Experts of a small language model.
Experts: 32 experts in each of 8 layers, 2 picks a token, a softmax router.
Below are experts of layer 3 (counted from 0) of a mixture-of-experts language model. Rows are named router (the router's row for the expert), up (a neuron's input weights, with its number) and show model dimensions 0-191. Each number is 128 + 24 x the weight over its row's rms, rounded and kept within 0 to 255. Numbers have three digits each.
After each expert's rows: a language model's description of what the expert responds to; "gets" lists some tokens that make up at least twice as much of what it gets as of all text. This comes from a sample of Wikipedia text that the model never trained on. Tokens count by the router's weight.

# expert 3
router:118144150110163188120114160143137076141140128130113117117118109128120134129137151134169145091112135196074147149141125108094172126129128097102125121132089112107115135136105142112126130149061156054139127134134155168138122111077117172153160120073126129138137179173144137153121170149095114137141117104091158117112128118117103121114107116126178132155120145095134167111105136145130123142152139126156123132133077128132078138137134132106133155085093093149115138141127129097104131122147162119130128144133089103126090145128113097126141156146128162087152134139133077119143093136119145142
up5:142087118080144127162127147169183140164112149144112101094130145124134112136101142112114154127092153156123158131123116121134128144177100126145137122124142097105122156144135139148115148117122143085133103171108131132131083123132125109142132125137128093139167151116117132126134117119158173115127118129138143108082095139080155143092130177103131152158158148115185130114158123157140124133117073095137099109158131176069095075135146146096146138124106100108073145129142155110084137098124165153154126135151104110153093122128106111120134142151187124196122152147097146119125114122137131120
up6:120058128102111149113139133157091148137111078107140123150139097143167146171181158162138126121113200120154116179131088113134127117103100128133135125140095110141153156147136151113123140096157171113154114122117144130100104128144137190118161104105101156157142123159117166132123132114126103137143150098129112107141081123119114159073127124130130137142091108097134106099157124166094124124144138162142097133154109138114115093140074154129106121095129139136097153104147135104129116102076123121103154106096116131162133126127129071146167110117151130135135109143089150121147089103118157131
What it handles: Determiners and possessives. Articles, possessives and determiner phrases before a noun in narrative prose, such as his, their, of its, the, several, with the.
gets: " the", " of", " and", " The", " a", " of the"

# expert 10
router:107101143091140144112098110093107136149149103148099152109157120148154159112160154101117149102114103154114152150162118095099157102099100136088143101163105108120134154104086112090105107151108162104105108152154130163143161104105097117151158097111122154161130138147145140157145129087115155162155149135101161099103116092133130155156103098141156100136138148157124155104099150152159104156149154114150148125155126118160102131175152131094146152107109093147104101149096158110112099158114146104131105151113094111096093153158102137152116145158152101103130151109101117110156119161101156102
up0:072122137154154153109105125157122099142125131117118174101100112123117122172124135174109159113154109169121103154168170147110125103127154157150116141120173114109136133130109156104090118106132077154122124094131118112134151059145105087131128148077133131140141148113152132100150122145138121135130131093055125127078113133117140094128122110145152114089156141158132118101093141099126093142141116155121091106137178137143096158145145113156101139120115173117116160125141177125102137106123133144129129124114112109106098137176151155109133128124115135123108143123177129155154138150110071076
up1:112126090147118196126136091141142108172151143127172131129150104108119104146129148124127109136119127142121118145145141100111078145129103134116104098156152147115134096137136128120079157177109170134089123134151135179131140117095128134190131100130118165148130131145129118073130082099148138115141137081128127141154124107143138125132109134116087118145101142140140137136147106118161115108098085168155111135156096129119147084098126132116132132091145074122152127138115172135143151096105109182118107130084100126109135122182170110120126125158119117124131168183096177138144113164154157143
What it handles: Names and "to" after results. English first names like William and Thomas, initials, and "to", "against", "v." in sports results, legal text and lists.
gets: " to", ")", " William", "r", " ", " and"

# expert 28
router:124092131117165128063131126125119123149196121133126149106157108153136151117153141100169152136092095136127153110132125127123163105116099145118110125118084126102109140120154116125140135152120132087169067142154140140176149117091099162163130123137083136124095152133135127131103111123090149116148098127100143124105112086127129192141123124136145126120135125159139121116080104125148111157147127141121109114156100150156119118162165115113149141132114110176148122133114199113102137135190131083160118171108086106108120184132112124143104145155128133095125150144099092113152126154097133128
up0:177082152130170110153118118117104083127102123155112094103149146147092106108134158113150152111190156167107136157103152133102098084108125132131144133149107119146127122150122113161132165088225126136164136130122113147142132059100126147120143108148132145064140154139120126136108130083122100114138139140107146160169117150147134076107103101108152108142131137126152141138135136096122121149096129119095086127126150087128133135164170094169148138082109084139155124148129163134106134116156154140100106141113129118161110144164110151129116113137145109145137146124133110127106128131126126146
up1:145113111124150125112141146094083085139099120149119134124141080165128118117126146155144128134139123136109109155170132139081141140115121119128123135159159089138120114094132116141135124095141159126122122133119155173123137054142132114096114138160093081111174128101144145130108103109113105094078149114141137136156146144125142092117135109114081132136114170116103132145126114094127112087075157139139110118164110133093152129116119167153131111156108080160169109089104105106108109131099126109145127175097149156157107162124131114154081085115158091130186139148124097135157114156117089141
What it handles: Words after "the". Nouns and adjectives right after "the" or "of the", e.g. the state of, the western Pacific, the municipality of, the race.
gets: " of the", " in the", " to the", " the", " by the", " from the"

# expert 19
router:102098145111142159107098093097106131158149103154103141099151112153163156110151148105109150102114106143116160143160125111101147103108104144103152100156098107110131158090087111099101115162096167114094116151162126150153151098110108123149155099105112150166132129142142141159153131093111158160148151137113152099106099091157124151159113109150158102152131151157118162099094154146153125155147152108145155110146124106151095127172153125096159157109100092147109106151104158118115099149107152093143104158110105110095096142145094149154120164152139094107124144127105122110152119153087150101
up0:140091126142125145163126117139094116138104114116130107136123106114151121130138143124139129118121127092146139147125133132126092161149157137141164122140104077137090140102125103136185120124080102089127138167177144138111153103094125122146137166107112110118107117113102096147089115135070097169159136151122116118163116100144113119144138164160148142133131127092115135071162131159116130140096135113119162159109171132175121132109131087090153095167165099134115093171164112161164118107140138123071130160102124120133158175180132105113159137127158125126117132119123068120115128104164142116
up1:098132146115146138162108141125147108127153134136132098119163112158152184145087137126111139126145143132168108144137161119121112128137107112120142103119159129114165098110115123135081108155137142114118151129113116121124182146137126151160132144115121102167204144104113152161123140140118126133077132066139179108108160136146151131123156172126101161096085099122105090094130160111125157151141131127137100110143141091147128107131141194117112131090129083128136155135117116166113130150126112162143082081105139148089147126104101141151099136130112147156164112168119061129100118125139105108
What it handles: Codes and notation. Symbols and fragments inside technical notation: IPA transcriptions, URLs, chess FEN strings, binomial names, hyphenated syllables and backslashes.
gets: "0", " | ", "; ", " ", "-", "–"

# expert 20
router:100099140100131160112092115108094135159160093152102144104159119157159147101161161109107153103117105140132177155155125101098141112098092140096141103148105110117130154099101116093118108155100160103098116162164135150168163109113113138138158107090128143152122141153137149161147149090113153158152145129115168103109097106108131139148117100143160104149127151165130152103102147149151091149140152119156161127153133121162098139157161128086143158109110087155100116151092155102109109162099147109136111151113111107107100156144103140153126149149155087111132160117095120107161118152092143111
up0:096116156140114150129133149092096110114141089118137115123112142075156123138156133185140105149135128109106131101071152166092148130119103093061150102173145153111128152119116123113197173086138145122116090101124168109148111137095112106093123129147100101120144115132102134118160108093129111124131104072148127120092141105081139162135137125096168113130069148108113136141137095125100182114124124118138104113157126135136127109134146132122078142111127126108120135141129122126136127149118178148147086130081119095093124146160115111092107147137144090134106125091123148112168127128113136129
up1:150112111100117111132131124103105151093159109105121149069106122132149115157081123126123137109153086112149131151125127122139107115099110116123112130133117104133167080163110120107137134160155146117102129125103141129161155139152104095084139103129153143187113102138142139167165147104112151075100163133110143151089160102114137154109106168172115170142136132113113124099126122122135145152152163122125114140077162141121174161111124131154131120105149085102112127110111170106174134172093140140147164101144180133138141105173146145090131155128115134115117163126191156137156120145099135136
What it handles: Names and cast credits. Personal first names and name pieces, plus "as" in cast lists linking actor to role, such as Robert, David, Walter Pidgeon as.
gets: ")", "\"", "'s", " as", "s", "ing"

# expert 21
router:115098139112130132108111169105149129110129128113109143103160130140153122140137174108131160128107122124151151122124079134099104103097097110111106108141125126109147141131157163074070103138127133107156103129122121117119123097101107183128162118060148127159141147141170137154108190092103167143163076114128132117128130107081080151145115124139135128169104152102140156109095167126111159154120126131109144163167093127150142177122118137115116159120107095168093105136119144088139123163145128129158155128124136120131105151151078107100093138131153173111143123149112121121149123138117178122
up1:116151122123136076153168102110112135130116124139110149119147078087098126105110140114123124133134182132152151153165111131102122126169132102131137077145144118095149142121162103119116115130115108129107156112115131112116132142127115155099139085088111092111110138135138138129129109112080119116116156104103140096126174116141146145152091145059120139105117116127140136164077102164140145159106060156105099151114115117128114160071118138112131102124108100143103173103113152098135110154174159132115096181146113135144140118132100109136136141122139100147086130123107133147175100163155172086
up2:123132162098098148136059121132098137122175139123115151133130139100127093121095118160087128120173105100122133166106140115099101145120156151161127142139087128162157102127088133157073139131125138141106151128113133173130135115120143143088122145154146101119091104143168102143100111121157128084121133145120112146122104135160118099138144144108110133098118104137128082107155162134139070151180154083138129150147120097141113120171120144158106107146137137101119162131146091120113111165120118151111108138124161138148162087157155141132112100176105119088149138119133146100131208132116120109
What it handles: Main verbs and auxiliaries. Finite verbs and auxiliaries following a subject in narrative sentences, such as was, were, had been, would be, has a.
gets: " was", " is", " were", " are", " had", " He"

# expert 30
router:120122178134127121139128153136122134141140045131134168125144139175146162121136154127166151121141114196119154127133111112095121124122103110082108098127107140136115123122152143092093134121104164101085120167114121133111168095105102136145124139093110172165086130103113151166125145118131115117151153130140155112117102081136114150114112046128135125145136125132089165057147131171178156133136153128115141091135102107175100144133141160130140137099103126150108140141108141086119145140101127141144119153114141123135121147153099112111119135149133107123129136115080147133127095181123137109
up0:139114099147157133096169123122150145127132109130122090121148136151119138150137110147161134148125124119092092122093109148117131140127080141113134153129125154103098109165107106089153131137121153122122070107141138145130140149161133140119099112105145121095117150104117112175120115163130127162155105137113084074123122123151112111180131091120139170114144164104108133093105166150090145101163102109153136137092128165112131141130138148115141129062063129107088151132129108094159173091151122129126119103130153166105120155131099099132174106120150188138097115097133125096124125164137176151
up1:096142140151143125136080134130158115105150101130152124133153118171127163116112081129114148150147150142160136140154150111076146152115182118097158139129126108105131137114136128127103111109170145151113096112103133123147140159156106125153141137129148123157117141129143140143151096155122123149131162156154176132074143113128146123034131157124175116121167143134146129108115140077133123103106140159067127107124072140170160125090127160079138109116112167114110072166102130109105134161081102136154130156130146139128152133132168119135112116098135116127139095144128122126146144128166135157
What it handles: Commas and separators in lists. Commas, dashes and pipe separators between list or table entries, such as the comma in Daegu, South Korea, and | between scores.
gets: " | ", ",", " |", "; ", ", ", ":"

# expert 5
router:107107153097139153118102102098098134152157099150099153094157119152156162115152152098113157099119107146120161151159115110095157106104106134097164105151101107109136151099093122101110107163108162101098110150152124156157160097110097125154153113102130152157134135140151135164153137102107151166144148137107156095098105103125124159164114106144153103145135158146110155099096152147154116155148154104150164120159130104154090140166159131094160152108108100144105100158102160107108102155113153098142112161104105106102102147147105144149118157156151102105120152124094114108153112149097149112
up0:107127140134123136105123106132112130176124127169150139090127094119170140194116148120103172135128139133148115134098133102125104155122134152130185143119108111158125110097095110105155112107133112095162090127113108116153129156087113108075143132140109145141109134134092132133126179099088157214162143167137141100116156172156128130115162163132106158129147148119131130110149073119124146081151126125120166152115124142142156155141137148113128114110120144138126140102127110182105057139165146136153099144168124110107130122149115124117091166142122143154135158094145114104106124129100116127
up1:109138055111174146121124153153126132087130083103134126103147145164152143106106141132118140165114123100155105144136149092107115149115175116150108131147138123114103112131171118121079125081154162121145120103188145145165098141085102128155071083154127171153125123124074139146154163113144098101167128135093149117142100142125119094122130163157121137096123123128111134137127115144117153124123125125151154129117118161156096134146092141162146092139167115120083127122128145131125133127096133114145128124124145140122101105081102110104125115134154046129156168110120119163099110137144151147
What it handles: Mixed word fragments. Scattered mid-word pieces and joiners, often in taxonomy lists or foreign words, such as t-ort-a, T-our-ism, She, and, &.
gets: " &", " s", "ort", " S", ") and", "a and"

# expert 29
router:089115139107200135085124150080127111153106121167066115108131081199138144124162169116146131101155123179114147132131137100093120121090117130106117136153123119088153150116113135103135136125108156096150131136139137134145133111085129161123163141131085152133125111157126144135141150118102129151161146083072124123104111078095127122141132110155124110146126136120145150123116158125139118156186129109132146151124100137170152120115125118129121143134101134133080135124093141141116116115094182075145111145113138107138108161152120101072113119141188154095151119137119119137127121155105147124
up15:138138124128159093110116167103127144115094117127085097140107163137149101113169129111117136149138146123108136136128076136106101074128162117101107118118135089117123156136087122181119139126118132101138122119140110193123119119106141149102165119141187083142099121057150113116135138114141136115155109126130141138140119133115106164109111107136125149117125136143105150115160125139092144136123150192112146096124154123098118103135129141122169119122152158066098135153077145123105174101117123096123153135128123163131117139195124110125131140087084123159105141127129153178179108127137163147
up16:121118153184121135108154155159176139128141093106120130156137124111124158116156136159130156157106100089157121143096113149110102100095099148132113111136157124145148136128160185086114146156130143128128154137116121135114100099164101143126120172087108131143131087153121136093126157110133115153114136147131102086131136099143166132135127086145110121080108143142109121086102098139162202152119078102065086133143139113140121159119139117156109154131148156151123104153137126096084173152096136103106149136164133097179142150135086163127143132102134119121121129119131145160113125134101138110
What it handles: Sentence boundaries. Sentence-ending periods, paragraph breaks and the words opening the next sentence, such as "degree.", "In addition", "Although", ", but".
gets: ".", "\n\n", "s.", " The", ").", "\"."